Below are experts of layer 4 (counted from 0) of a mixture-of-experts language model. Rows are named router (the router's row for the expert), up (a neuron's input weights, with its number) and show model dimensions 0-191. Each number is 128 + 32 x the weight over its row's rms, rounded and kept within 0 to 255. Numbers have three digits each.
Before each expert's rows: "mostly gets" lists some tokens that are sent to it at least half of the time. This comes from a sample of Wikipedia text that the model never trained on.

# expert 54
mostly gets: " wrote", " GER", " FRA", " ARG", " ITA", " BRA"
router:119125127124135107104131208090089117080138197094098153105120121172150131156179174145141152142140168128110113186137115130155098097148143080110209099168184139116102059177153129123094164103093122164105172191110151150138119129167214129058071141195133184139115172146142088140111132097102144164136062084122122162110173083192124126087100129132126139170152131111099095161118098129129101142129082129062131154143107115156159127138108146186156087125134127081089131107106175183151164099153116096063097124172122155116113204117086130110121138135124127213137102102121132135102158107089140090
up0:154106052161149183105133142093079108114139149141185134110153111165147145105090154121130121255178151113160154136112131188138173141127139121184126128078158121159116141135077142164090134084131152151118167106165090073115202124175122153090127095117121106131112115171107151123112115107075126087105090147143147158175105125110141213154166102142075104170115141111099153099136190130093105104156100160070112145104129079182128126153126163055136078071133136097162180135112138105159090148134119122101155127095105103134117166165132149089170061111143100088119120120110117133187123196104160154
up1:173108105179143130127150127174142165158124143155167122097158123091107112136098153127105135106065114070127129147118125167112151095093122110074105170119162171109138126077135134088176089124139080097130106132073163152129132127138151122076121074176113103083100091146117101152136140147154143112075130067108201165145080156146166053113111152108161164106092103155122152097146182092114158193111201140138128123126078172102080123153192119144100099124113080188133164110155154114116124160065151155084137081169137150119145114088143076122202106139079077120178200141136092059077108112082105139
up2:061118048177131116180145118139134144121146158094110158097121117165112174091111098139108150096127134147149124103126139109103092144106158152124111143092152107144140116114145049159152103175179103116100119118136094106143110184104085118121094087083077155133149113176122095130170164189107054139139153083071059144077163156108181097070107127141119121166090092079114191123131149151125143054132120162070136183124124177143145114117132117124053126133082178148152125117147098153083123125091095105160098100180110120147133136107148071149106173087063115104089176108162129085094061115143160069
up3:112123127114169113096074077108062130137151119082144159189128136147142110137129113064134124119169137178135146063138177119096096107099170118100138101122091077152106177132182201167131104065072082167181174113139092109122124100187134110050098103125086134087151069129104087094124137104140119161129134122128107143184122105182128117112160110130072106106133159174170105099135124135097171183062177151111102132152118139146117148159142130157116119195125166069089085103085119094089171157115129186142093147124115120135145150133135217156094170203181151110119160172161107121109132144111129124
up4:128143202090160154130137125126107129116114125117137179129091119132159060125069144156092081090138131059106182063141065134118166128138129181137116058138150055087194136137132129135088151159091155175119171140170109164150133133170107112130106168152117125069127073122183142181096190083124177146088139106096136149109156143173087112126102163149189138128155052114084129164106115116100124083091182172083142132107121168136136130127122110131078108170120165147082112135093099198072142148147127144150135097142133129165154108086156103168089124124118179203155089096132153106143147184148144100
up5:069103100180150153133138096125079067118103160153084123144191103166069122080148129115064146044146140108095109174131106132158120067113093101126111075179133147153106107200115118134154110106117148170077139115175093150140155099120109118118125105171123110085121072162148140200115173093148182146100123092116134135103115172118160103136088078159108079133085135154127107089113150133143109153169118157096111114134099023132110129069178176106110148091161150135123172079088115118148127109162111130073098101125118108115105103095127125178171111050176132072121119144169153134152107167091125068
up6:132148175116115084092113121183134193153092072166134096177144104154129163097166194156197129161121136162101130105205135116120187123108092120165156188088098134140124154167163114114131124136097154182099097167115118100137155169142181123133144124102095136145102098159182158104169095109124086100106145131145178111145177076117086122100152120085118174182181126142040136110110118149094111115105113143150075171095103174114165098187111093096106119051102181143070077082096130091152111128081150089126114107130094121137158148155080097121173139139147102177187072111161114133161131100136107125
up7:079143178139117193164172224114206132121103138087110088132107128157201071071166138081121148111151179166090149102119166120161132120056107180175116178100214116112161131127090136099141146111089153133120087132114159189138138116107168114170132154081117109142139095125169128148144142088117129066134150113151119120124167125125109123133161204123114175159110182136119144105124132133081107143086107130107146107114100165169101131141156151116129147157105176093136167116069137140170095196145143084098142157193075091177151090128149127065151106088153124114103122153160097134133129114111059175
up8:109126115122181138104126103111103096176198172128150110193102177147149098121091158094097058130093084081131088129121124105164108108155091087086064111178096192144125143138109150097131171100158118112108135131106115107163145193127125191094114173162142135104118115145135127034108097116115048141165149117117106092125125140116141168048129138131099120173181170115136046113158170158099163128039165085173099114120148124143122118071093124073089119162137212148098123128149114132154161134111101098151146130049154132151149136166153143127162134136136175167148071101161123136156121128134116119
up9:127105097128083151088136140127130131064127145089090150067132131123172110072180146147175124125129094127144053144153149134179166158120106099107186145189091146102134125102106101144075112126108120113207185080115121069141173109212087172155111124111130077149160129086090062105130152111134121096086139132158113156154152105133223040121171117140153117154149132114109101102122144096133161170150165136123111089130123162216110107154138104197153137159112122157135113114149113148133092147137128168117138079080097139174126170104137156145135090150142177103114071146109081095074164153069146125
up10:098099088143090126168134138105105098140132076088139125121131145108181121125115154102028140119095131175213152154148140075113115091126152142091138156149131108149193157161094148083115118092139179138138172159127095126189155122140151150154113083067091144085126167067154048149105068141132167129141139077128151098147157092132142141125103105105100137127146107172111105083084128056094222056138139140121107126115118096123144105143177091208130061131136124110084126129114150160142150097127101186132085109106073118161136169148106136144106135105092184116192133100139100157119143072187132130
up11:088136099133105092124200136145118110091071208144122164149166139184130160142055147164124074164161091128099062087167112185128132098131119103104118125168127076157152172132165150123154098129178109106117095107097127122190133144096198110108249126136146139145077161138104105138166154120061111090119157162101099185080154137174068125142101136117137073095135091138119204155150111127130115091146136100093115119136129136086111125132119109147125100037181091109086120161138125107081104126178160124090090110144130164104164136111097130098166072147120160112132114092103131139139140171089157145
up12:116094168120122141130163070096144169099138110140146098128108112136177130124133150159120081183158115120161149094159109150154103125139095103124069126063168213216126110091123163153138142120137118136126175120117137052180109161123168139144092120068122069099090067125102123124113074179095063102119103118111101057070105135133134151199129119117151103173099086145102088168144160086124133133045110150131151126134083104110136133083088101199134128081097143088182111167080138136129130078155131105161120150116181171124080121146080126118123150127161147128174124125153197132101109091131175079
up13:106130120109129164135131199137134122117081156078125131125113103139108103150161120129164120116076118190193155153156213159105132102118151143182110096137144140191140085096113152204107107102123066098150062097156159136156133151091140130155103119149074172132087138206123055107151122118149147107113153059148112095114182138140184107182160183073140131136143164085122117178160132127143141128132139070079125155119115124147100099099165175206161101120116098057097128083148162122186162107121157126082155181157124087155130137121130148193152144141139141198139149126157172129132140113183158106
up14:090075140132167096134162133127103125127088121141115155157102180169198153112138128144112088085123184096115115079124117175129077149117086147153160126123114095147130135130130089118124164137101147206099103118125100058165118161099062120073112077146184059098173110136165224130150086109090092154129146103127104199178172038116070074122147126118105149087138161068138127087092170168101095081173119097143181113144140122095156130163135125094126110151120145107162103132110065133181148135118200146090082148156182126137129135089081106162128151155110102086155149151122123134122144147126156117
up15:171120134170137159070153143064199134130142145134083134118066136136086196122079112151128098128139079090097107149149187074087123109093093126128109104119203119096086127118141129083131143123129135144124119130115149108162138136081139130105094114100136112149044177161167109105126133197133143134087172120157103139157085145132155104135099131115205078211086106139169125143154071164197152136158162136142129146077077102107124129092099134108122107100119087140132140102117171086161091096101181101138094204121130102127132162146180102149160101073097154071161123133129110203068097120144110178
up16:181071138167117142118127183108188122139102083127119156143165176117128155131170178111181127128110060096143197102121099094125166117222100119153102138110138150084188106147098148119128102147161092132145122169173104070114113136131189093094106111168144121131125118096111120100152090124109131098098081165128147135110119154060125080136137087100212081126108126172122165108165061076151135103105141117121143123136143135076103087165096146134194096188150086133136108130163108078116173116139164065100136090098109077143146142114118139135167052072089081095146182105127117192138156146150123106
up17:154189138160155159108137175176129123124127041091113125148107124144080077136126141133141098181124135166142082148112119159119178177123118132137164104182096146128120156152104088143109061073146156137150108134110157099164187111239107096135156108123154116148125129161134094117130146111149162141135126119078116203169117108052141106140133111178155172167103115133100082053103080097145164179105168103169096102142149178076127117154106162125151065108153160144135169128090042121135135143096157078138156101102122086161122125163094163058146096106149169167167095120133125111071091147108151145
up18:142176084105108103175170106107136059096071107199050123086074109101161143175213101136082123126111144093090147152097101174122162129103120110116136078153128126067085136116099136085137094148151141105129187076103069147140095167133138134129130155193104139132138108104164176117133119088148151130136105134124129081106113128130137154195150035144093115135163142089101100118193092118111102111104156132152110156170100096130130111129137148090160152160159169108143150155121176161091076189145115125057153113063122109078081103134119107120149108119147127161099182135137154110153199097195098133
up19:054139118115105124104152193053113121107136084180165078138109107168110103109157075160141160133122132078104145091106120122148086151166138146119124129158172164113120140153114136100089137088075148178147177077171131139101094084074124125080091126160162124090109154148115113118174145178145139143101149154125076147115132167166186115124155141201180114116150098084083113114146112121092084140118109146139089173075081155203192183138121131151146138150063087111190099127134194113105070145134146080115174141135103110187133141112114129133209133138131117106107212104120133120120172114108170163
up20:109159141161191093112117138145125122191150104122129129106116069186105134183037183137118150154120180107091135098130158132131092162092101148066110127123116088136121120139153095108129110114126094115184152186181128125100112078127142105164130162109105114157144147128112104178161119163121110083179089156107135098187127124151091111094145119125114148137168084159130136131106096027131094111125144210076100128142094092139149186110118081166107129116079131082175088147092116164119123082130176087091129138082052105123157222146195157175118150109131139140083124153104139106093102076108087133
up21:204146123094138119072139191137090144157092124150120153174129135131106146180131143161101153126153135153148186109128126115139139124152123140098118141154110093135126083087134185126173178144154190153121121046171102093144158109133151167078105151142128136123116105145159153112123185126079180111086195118126075125161104172182127126146138084151147127142178152144061155162097152103099138075142099120185048096141129132089143090100166100076132049083173171062152062139046070171117115098165111096099139158109103152102127118129085137136139140160089103102162085102129114135092179111146111127
up22:137146167080053179133165130129118125128149126070149106129114146150113121079185170127100158140109082134094119114119144121108110098086198113126133157153129100136142079134087102114127122069120129127128118140114108147068117176126163077145106143148128135181101162172101147106180088113105115147156089109133121147132066159182155031181081124093112161151069194084115140165082161075108109139104143151087139112166122181107159083123089126159127155147115185183084073138056169150140116119098128093114075106108154103117135150160151125086125110108170167102146109137098080151060144110145054058
up23:090116154162093131113170139190161169140115224152173137121088130133143154103143061095161165134102154156129124098102165032122171079130106096140077138135123091126170124128098150165094095131153120066090153141130080136058089175128123141123094092130108119111066154125066061159088154180153223120126073178090158134154076149155134142087105099138109160125126125142147105111141150101099093116155126195106154118077101155123165149117100142163151115121115154146125115103126105057132158169149118141049103103089115127131113156172162165092111148103191118095172114093102079103127118116135154120
up24:122104138143126153127144206176099136082130155146149091150091073149101158206159115156129113141111149162166143081115150153085091119186121092100119084155131128158115176170108163164110134086108115157175156173148102171156178116149112153127105114164167099158145134112127122126120144176110080120134129163171080083095067159171095147110067167129082091124052154114094134145169068150133114153097106163138090132107097196158156107094074162108104140104160146191116139095115105067100096066196079115117143061155133182110138130093087118105129157157149188097104117078122116101107144123129169084
up25:071151077152139136108103148135190152083113123143131124104165139140176146173163096074128097141149143112094135196123109075176088129142063136089124203102139131138132157123093152163151145091086119120091161131114159152135138084145171107140069119139138116119127125119095095140126144232135116161134166096109111145093151156128138063119169107064061096142208168083079120160135123100123186163112096126083158108120159100129113114059121139123083133149154144133174152033155087150104070117080103104139135117102146125103102139214137165111129150133179119064116134123140116120091190141125114086
up26:146080113140063117117079074143177152150129130180113159087136116093087101139177080153071098098199106138174203113140183128144148154106182117120131114127130145105172099151148156181118083077138131077143091126103164109148126113144071132131113107103147088096151116106131127096143160053128133096134093121042108080166078151120155074166165188145167139111126115154079070070083165173163112109123135133150115124127119136091181121125142124173103125178171106184186139098133096071160136086087139141152110139086120135120126156064131156134154139092081097136112120152189145195162146124116129106
up27:111116072149160078086148125146194142158187100098164196100164157101136137089175131168105121121145118134131102184125161112177086048141115085142115134060136118205147130160196070189114134106085174171083111129095102095134089139148182122107146143106190128109074103138164099133096141126085132085096154115088147166106153074142152139139125133102121143172169154134094118133122148160120124113166174132036159176122151135151111146152126127139142083145151098142137128135078178149152129147106147123111171204119096164154138107140190157132165119157101092080122102142111090203131107148128122060
up28:149135146122125143116168124128125175116114096163158139122093144128152116175139108134170144132113154150075119121150143109132076145142165087195102150167125137147062078150167064085131121139133092103123137184155161225102141152123118136055071176136119154128073089092086169090193156133092140107117140158157158152100111128122142153100181120142066135126172068098089109148161122141133137126146104161177098116122133132151200113138110072134129132124183174188119094161108155087108096132083084098092081106065122205163186141184068114141175126175124145083144124096074096167134132152116102118
up29:117141076062148185081128131134099139152145124151156116179154164096122178117130160135096126105090186114111154106102138173103151142124131116142095124152097124078092123139157074104109172129127136083153093165171096144137112122108187141139111119100118136117079137078165191135112165142175119105137138151137169062095120094124056175164121165101146139080106096136112115168131089092177237185129185108133068158096077149112103123166138145063135130148149112126112138142207126112117180071124132119077187107136112162146122184115143060198105103099131113177124110130093116121113137195159102109
up30:126095149165158132130138130137064085110159106160086140094099181123140136165094183155175138149112109132120172138111108115150124181196143156097083130131081163120100054111127131172152154150145135150185162105146138170100142153098125034109138166150144158126137107089088206157090112102096150157156086145124127132166122113130187140122057192151172156123160136134149094123118138127133110109139151080044130093141050140116154159150131137138169069131101120135127144098101199110164104080130152053140120096110184146081158186130117089123121173110071161137151119039158120116108110114146157095
up31:178077195131170096158133205138144137163124139124085128152129173156102160107128125055130140105178138120133103091113076110099099122109125126211125122136141107185104106128161130127166129180119069172152111080107134134144130113176181119123137133203075154174113097081106138153093116101153165118186165111104126099131124142100145088139107145115193157085080148113096176125119119106094066126091153121151128188135070126116118155213159083146124122114056129068114074103190123105129164128068110093153075102089104049098108132107130153136093123137147155091131104091146127118113130109093074131
up32:089129139030126125143190143096173171147163100124110129101083187223099200180118128157103102150096107128123126147121136082143111120130146102112097165075140124121047126165080089170110074128136174062069192070114121128111091138123137103116078137094187123143135118157094158101136126106121123145140109142137143111086142107160150145152104139168160106127190098146123116145145119060120148052093121140100183080077157151137140151135106122100173166111072116142125168141100181124099092141115078111120115113115126113115125148138146213161172130127169113120093152129145138103085142108116040102
up33:141147078222160081116131069155120110149164141126165095153165154085127097102167118174171143123073085103135114149167167186099104115158105139158173096137167169110056162095109145102142123124118139117174101170148151175158165158154132109131129163140110137139136174123170151141145127074166132076097128208197160111149082191143145110167144097136110157140180113139149161043201126127158117163159155123134139128197156144125130105108116154094163113176117175114105108092142147083084102137086083162139137164089106189116158132106146139142155167105142146125126161066163087180107160165115180126
up34:148160162105196170159123050169077111121146150121098080128164178110132114141190134113121222119131191151064112209171112101066116171141158099125115131150138137094095125164149160107138142122102174142062120094152113144109106166101176132125106111131143109126093093176116096186106140167163126110169109155113123135077138122153153125141109149037099118077097131167144101118155122104113115155069190128106212144088123090186158155136134116144114126121061216143150107154145096147186150109137142164093125146128131168142101182106081179115162142145138142121141156102097106137100109127095142107
up35:121156194167123167087111128106108130113143192150149160133065092245174125077102155146135159162155089084136124095149118123167178125137078122145131096139093131149084123128144139104142146124116136140146154142104127148077123083139153121155139156067132144097117120144117154117150138190072124147149169042085126166136141163125088101114112133166096075145134194123133116115150120096092113210152107126180167140117157122088178065106137158118133114198122130169077146150072141092150137106145118157092107152073178100135165122174147187050117184162080119094144121120077135120128102108083140090
up36:126042178098145082031182137165139116171141158152082138108053073136133128136181158096149115121139137127118155120117124156134142136129145124138176113157184128136097171151174174160149127073097128113086115119157132173127105151118110187093094168150171145102168166149164092144124096172126173161171089175177187093111115116142109107114067129134174158094142185145114136112122122143111063138128132101147102148094099147124108117109114119126146092150064067052151186140088174114120124128111137134089182089163113140102167137126105160183134121122118146187149066155061129105156103114085087085
up37:137104090113106156126057105146165141127102120106127127144172136158146145078132136139160090101166119122155052090090157115174086074074117110129132104108122123115103137146156159072149110111113147182111182146181163133110183147125101128176088133114152058060111127118068163168100106134145130172136066168104180195130134138074144141128171082130081153084101169159080113126121150145186129143120135137088130200150160105111152072117141165155183093092203125150134102069111090147156112125128116151123101173114127105167201172138165197140101102074180140121150073123135094144120100140100114149
up38:150101128137138161155137164130109091109151112111159068082135112134194115103138121108080149122128155138127113102141157096096149100117110160112132142131099101084112151120109103115110047137089089113118131156163121112137141140121098112037132118156054126069128162156153114118062067125145142192109125099142145140067122168148138150151159141140136106172054138108145078131170137109175161163086104153047130142148134116207085107124126087114181082165166063212118097164112127109164107117105156116133114095123117143116172184096073103169156153122089141178049114166161146205117101146078118141
up39:149102091123119127113126140115134089125177146137047146104101162154124154053127157098106193132152147118096136145135150110167112155160113129087134102158082092125095180115095132115125205125082149175174132165168134106060192168121147141180111173179158100128165140116153162113200112082122109112072153131122160156159083055111101121089094124172147161147112087123105142159098157137130163171181137101145167112105138115170091068167087100123186095092193116123092170135135165119143122110106134134156137122208109100083148115137118088135101168090079156132128082166126117093122077083096144200
up40:104144142163170145108125097172130121144133188129127097151087084104152194151137160070117176161156132153132131108174144180078121082132055143162159124120124107133144114125135108123140074186077157131169107138175069107204139067133163080093063127100132106092088187172151130133074159122176143132102140104060185093157118145135134131075149141087190133092120139171157140133164162122097109146104113131091117198141069127092108138173103148090109117177112119129147148122141138143143127162063137083092146153167133099115061124162094132122119079071087109153119108130128090104104170175096149060
up41:094160127161145148068117173147110119098132198099128134092080085173130183106143110161127128116158178107193127145158141151131074095136107204105117105075141110133071115170068211148108144064134105183142131116129141100145103135149138192170108089103130111159086144137101116187095194149092170165172139138090086122101124101148112124080145139142108123133206107125140165120151129101061146116092088078081164126148154157126143094083095104143078131082176154112138115097153137075131146121147166106121071108116176114117099132103122181107180173154141099105111144100122149082061100114119119191
up42:109135197114100199103142175137133112154142178138081190077056135162129126107136123127138149100117117144145159121142131151039139100171113129104093072178092094111103107196131133090142138172141179121176144184119161152158142116196125136055047148193128158171144161131154115115154127096132143106123138131047154107115151075161145101156125122126173159186159202139080091132175134137137128135106119159076120132152115177162093139109096116155128100135150117147140141147117124117164143111092179089082079088140145132077130133131138105112162103087100166150182088084078184120123119122086164161
up43:116106131156164137116124149046086135109162048148180151139138145113140147198165125197121093129091130133062136210164122131118118164160110111107126094103111120144069151153142162192144096156083177131155140128067091140180087099121202089153161175127117151156186147144169166144148126160098159114151140143167143124112136155144150185086103142118154180108123118116142125173151113162125132076144104149151134136104134123077111114066065167206103114075115104110126052082153134131148136116126118086142101119147135100186160108095098134122128165103210102230121146123139138122123126129106140135
up44:067156150076131116108133111156160151097144112113169133111107124131147092140170155144163145125096197119128147113150121121153091157135159166125145094140113097182077140107159184165112139116097140176131107142118140149096151134099133105158063132102195129112082232157086134126128185158146160166143126115149056141094141141225143107103127117141119182100102149139115070228148155167114128070093122095132072233147125132107101155122185125124088129161110130171087110171167114172113137100115110114086109079146132168111078100084116097091099106115086093065109133112146129142094129131174110135
up45:118146103167125124102128133120132134133173137137135140090192082202110144127171088162101117069223172110171107076131109081140112095091131116202121086092159056110107120093117093106105172140136163101114118125122138139141160118186112118146123161136133126159153089145149100110168090128105083179187153094118097141121106077174172089152109140133174115159142130120143137101067075125143107130144134136089109124123062204141173109192052136147127073080072111080162073104099072136115107098138109142111140112159109132155171155083138107084164189087128104134128141158128106088156067119091157114
up46:035094146097106118124131139156144150185145141087125145165117158131125161087206044162177116156110153103053127169086080091168114104184162101119173130127166118178077174131100134149073121143142139189137076177155158155147149120147203093123205131102136126126117159101145111097144130088136071143152110199215102158127113094137156174123147130153176130092107111141126151132141096141163096139103090130163147095145138138111153144141184150146135093128129117119139138115151114133096135159137078041156113126103116154150121144177120134135156107107145119154104202104134166081099063135164098090
up47:111132150061159142107091098128107160100072103179110078104115126126150191141155173124141148151147137134145100105075132094116159132096121135101119113155067130066131142161125107112131239104061104156118115084176162100159105169131100114148120147167140131111166095155094154173093141093095119135163115109192118115090141101152130109067135120117114120168124161076136117166144166112114094109130122111085130143093093064131154173123069166162138109124122158117140067044117188087108134152115141117107160128142146064041128166144167130093192119162119122128132146124148128174113077125027143073
up48:087157126109126094110190174098103129118096146145090134160170115138126180115127127122177152148108106154167088174107182103138099100099111121145159182116174104157129056146158155088119128136107131158094191133130118122125152097118182105096123154170144160098070119152136093128144097161096165080064139105122103147142126097180192080129078120134134193143128124142136108186149131160111127139213106160130120138087093092095093153123092114149175183125154159103107054125131107097136076117102170128084091125118190159111116179115109106101135128071120086122153175127165154044079156134023134105
up49:068117125114075163121146107147162117099108093098097132169092087134129076114200132122146128082151151150079156110099127085173152128145115091121157148088179114215182139144120063125098129129120151087094128183167127192105148140137189139158169121142191124072083071164103172148152180176160149129150054097113086120131202078142168106118155102188079142074088088174124062124103083086137148170119149090153104143123100127130109145173117114107117071164139166100162145082112141116100151105108151119128124095099151138081121159156100094138142110128137133142143141081114082117173091119153165090
up50:098103135108126106139147099102086141123133123158134141128093111174149133152104120110119125180103126115134094133120091095165175096108109120185172084172144130110107158083173149161162106115126056048130163108165106173161094138126155114122154132172105036178147148135196119114156136161107141143080126102134085144118103095162174120141164093142168093156178132146104122125152176147197129139174198118065177143134115107193170137186126174144143120147118110097131194071161174108112174093148078117118126118104131202100141187153160091123140152147119037080118075153127138171131158149175126143
up51:085127093144117131125096119089137147124147132096019115152142126164180076153138133154113041143168119136144124056182101098139187114158148133135180122092100171101144125133143167069137152115176159207103080129136152091139123117079178133056154105177060169065101140131174140097121127070129068098122140114120129094134142108078107112114136112107136177149196113116178087125168137107110127132127147139126168126112088122155122066089139133146118139161126124168109071100078097144158163143094118152126108192108163131199153104146126080156147139107152130075161150176134133117086192128152100105
up52:101175087055098150104110115101169099084147168156085162130088109169162101147191179108108079107106188114145154114146104119098119085170129124163146159087141120100104134112129143173082081083155083158124148161115117133122143098199174138093086119190109107125135151148176125130155120092111156118142129158108098101135179075139104168034137128140077141133115108210190143185118119109079121116063164157111167160192160148085125134107122111207146147158116115100121201157118157158120166148098100114109158131146139117089146156075136075148098164122124075126096117120171105152092151159153089131
up53:120095200111122140084088188184127165134167175104100091145184146170144153136096124161120126112072137163132151158163162115091128138107187161117159155095178076118109171185169154134118099140127148143108106128099151175121158149141122108132083052174100158130143171095119112106095203144091181072151190141107109135162124114141140103146100123164191064051110176145106108185071128070156131100119126115101088070102095075111123125128160081157131105137133128083102175105130108181133106112122104153074165137133139135095134132120124172057139158154125112094175077114170097137077140104144100134
up54:137116126164136152137109107123125127187151132115134145139116080119123154131119141187149145150119125123132130126165127162073097101143060163142120074163118125121118098081132097135137185194099098129128123165138179111068159096138151185142114125167159225079124137072195118179090105142079178141176119131175164134049184195089118094099172099192133062150127093106135130128117113099140079130087136108096132116101129165116154191118140136122143171201095127145128138156118103093127135063166164152084119094142062162158070180123112138086176087158094098155165112114155153165111101126135155137
up55:113114155117110115077154129129121179133073087111139221085160157137133155119168153163178160094120167116141119157139113112157121165110119160147129130134172145148155164138158196168120146116124078111164152111202173124113156117110115097167147167154097136124155163077126124144168075133161138101147144101156122160169092171116141128158124139080124158169099132093172143156143057141129125081049115155102146104098137146154091164143110194171167079073169079097108172095140113115055101093105180122129167113188144090122098171102081172162114137105158094066141085104111083172065108112151182110
up56:150111106165157080144109146085113113082099140120161129097036107127104099112126117208168107150088090143096167157106110150082113244081118040110096116105118100171177152134172103130145191146157108069154047098156115174141118100109143145127076116123124147128159129152095119166183133094088130176138109125166152150097115158119127129143167124089080098109108134134142125165117138143146116093153143073166129175108091183205151139141130087143097117107141100169187151158114159130180182106133077148114098149071127132175144130140112137138154112066135179144123086131156104101130183167110120126
up57:096133079127151155158122130180113162132097128123123120103158105099195125114119160094178083094128177100082060124095131144125081111119135129123118118153128165084112109108168151161114164146130083065071145147108129084149120046151149157113123096071110124144120139073164169156156111156147154157184119101072124099147097105183130129127088150085153142169117109112151100125098100091104077129079040177127162191121152173152115142224141133130114106093200192113138197074135150175157134075113120101083138175139101149103134092139136141136172112172150151135154120112106139118125177199155135162
up58:157126142197142185173159121156172166182123118151191111041176176131125079089132114120139085141164138208175124083169124181099112179158131161165156130162186160142091184146105145103097166140160131134132093156103144136170139120082146104163186190153114154097115102205097133143108118102117123065119080130113124159110144100090136099175111111122174169127092152146107115117167075178063164108166074091156146115127113138165109115105137122136143066141089150163103080143170204133147132089117123113152104119145131172100133134137110144128121108133175113166153079138146155095077117096180124097
up59:079127133123141093145100230104088122138096125105154132119145144080142141092146142136097074129128197131143168122140088137117141103125088086197167032155087132076162140163127155141099128102187057104100098171134160117171192092088144152125110138063140168106100155088123151113132172129122142161111089085081098089096080152139161137121164180186087124123081113139167078122147146087170179107096112171057157092160087147158137065141176084124120136147152122067111116157089111138140119152089127134094123132133105150161136120073130110180169131138121150120176165116150147133087090152125115086
up60:114124143130100130119143175097140153126154183121114120135088068176103134185148096111147195137114164080149146145167157136069147116124152136165059118187137119124133126144119139127113149124093139153093173112108156119142133131101135154183141108159135091106104112099095119134113077111082094132055070124096161092197178103055092122127091140066096092196150198129162147101166131131145160111158149129111163177139140080182093144096140139169099133165083171082148141080127166162120125156109171136102129126150201066128137166124188136110186114097172154188197089131108113144097160137174165100
up61:139145161101137129045119117056160118135096166086079191197101080105079141080171100164145133131146168117161094054128132143123121113115119169131087138160118095148103135108125205133140180116159105150102115127088114140104154098190131107099120085100165108118095111142131092067195110132128111130116152051120093167107161179078153148134120087134131134141175135139124081085143128159086143131144155146125112136150134119163134115109169150180150112135119204132077109196094167093090149132137106106100091087130185149133153159119172142066164125089176126114153101150193073119148102156157046149
up62:154096130112131111098088146089154058118173149085131149118137033156137105107146092099134131158139136180077145179131193096110099111122154112160164081127143114093151075118123129141133104098066122158144138165090131172129129139161147133111182145130145138100120143094114079112168131195104100154162133088161108029167172170231130169097154106148111126121173127114183111154155131134151108202059092168118153191177138142148136160075107127108111104139177082100164113094093146171098119113094103113104150154135094083120128124088118115087142099098122071084102152135064116167135100105128102155
up63:167190126120090157111119118211121136150105118090150079157153160171167142088139132105137091097112077156152102149104158173155161108132110110154145122127137127150099183165136148155130137157125117172160108182163136127141097115189090126088105082108092155091148121076081064129127148090151165078059119121151085083102102169110198124164165120144100074092142116108154200142154159146165115108163073116022166084152108127178148157154170133152121098090150173154126164104132113148112198096167080121119107133193145191152105163094144130139128081110105164103126151158127113138096118120139076171
up64:212098125090144175167147162140131118150100125054100120137151170159100076109071139169119111131073119076116140166113151048116176141166166110118166119124143159127142107137161098105162116106141159147152167166198195153168099142107138183104106118143113116117081103172134115184157136150141124167138087132130164123110161119133109137186137138161154142157116088091114176122072206076094114137114198099132167127113082084115190114074136136101144134138133161120053141123177151135088079128133136081096140097151124078124039142116141141139090098112131075121142118102159085091104126144143094057
up65:103148141119127140089152130153116164098116128085181187125123159124134101076170133174122142126073081104079143122034122150114177182096115082076171101179086123181091181164122054085121136102117127125162141141135155149109077108139160092125128150124120176098163083141098092091132160079152056150118120144138142142184138086156136105126102147114083151140168101149108102159109089164189144135071124136169181162136076104072101113139110150150136123135073162125112037111070093156149152125154173152144105096131187094111112145134153109153128190119109191090078115143122108089083141116140162122
up66:112104089187136122173165179065143175130110127072117121113181121137175139111174147150107115135074169098113144172169121166116111164112072185144152131141136074101136138161124064149132089140070187127160107133135095127148074155132145103122106132106069129113137101167102099120080085129157141088168084134110107151148115161097108125140112151085157121098088116145159113155158108169116117115152180078024128151070164122130084114114111148165130100073115141061094121093160174120160142097122156165110064140197126080157164191119094085138107135164103074159121162145078131157182155078118146107
up67:129123106083139112140138175174140108103128140127141138137080111105147110146145133108145140128111100096106111085108165117089074077143167130187109142166171121113097142162053173188117140091135149134084177114147170093120168174138142136147129105099161115156148090172134211072142090083151113116196143118140112130104140111102119084188060109099141096117119117171131162156075155117147163174159096125151128111092117091197157124136131109121110149101106067130077107105156104066140134121171134109053137121132143090148126185108104108127128155096151089000051174109121147179109071108159113132
up68:152146100136172142128122164166122133157098119123071133184121174167144062069144195095188106108107146119125151163170170123146089111147147124092181094083228097135120099187109154138156141191106199068110150164217160152137092173111134124117110097098162090105118111083126088123113133100171115081107108078176127193155169126100132125094080102114127175148158144161157087133131123159117056050144151167142105191104045113128105149126101135123142146137109204105153106169072137092115148147127127128119118128154140154126112130142126125181170094115105147138136112140139163127125155132138147159
up69:108174128126115207107117142115168109120135120106153119143143180168161078134080148184105152113194112121129111110118128122171109151130111128193134150132137095164106116138169097136053136179155127105101047152084153149156139140123127182158116093133097111157105115170120149112124144058098153098163133147045055181150097067127081081126139077127177138122160123176088121154138185182165158145139073138192158143138123133074111131125141143125158187127084112185098145055123150095193165120128122151148096160141125146081150135134121085111089143120119113090140081081175188148094139136079124137
up70:159150097124132117131122194107121132091135157167105128140098061208144129129112161036167170131148102096131121130052094107100130155132132168117155097097172146160079127147142108147092125145071115192101172137151096094167132108100156119128152139189150095147149145099165185059109103164087166118122134111150156121147179106154138155132127162154100117113106172132106113096128177120164155237146144115128143100113117072118159103200113140119176096124139122082154121069079153150182102142114134130096162122082070157128136159089127142101092129134147137172092120162151189070141137044087134090
up71:235167074122058138105149199200131135124092130139155116119120117114174090150119145081161147155124146127139124099174099142129071145122156162128127151108142137127073159077154181113105115143162129136163080126113118096141112086155122078093144099120154138147057136133150172110120144105049130124094145091102158157147154169119146112132184130115150148137132106115114102141201132114112110090153083135025090176110164134141076187098118173176101122149129184084129159058111089101115162120173122146139096155129114147123120151111117109109125138114104128167068072094133116203119189135126191090
up72:137162180120124100096136131102165118082133126091187158122136117190088085157137153137141133099110134157152163171065136100119081227156146141114112142099137102084097115133158131215103161098139109128088103145139133093159159144095100150153096138167096150126141130101129132195158159111137181048145143111136155113092150137116153149140131159155128194137151139067141097142112149091119118162157122111106179072117198147135134176109175100125139174117108123145103152183138157151087103147093115153086138108154064143137150190185158099154095123204123051133171150087180189153094132124132059101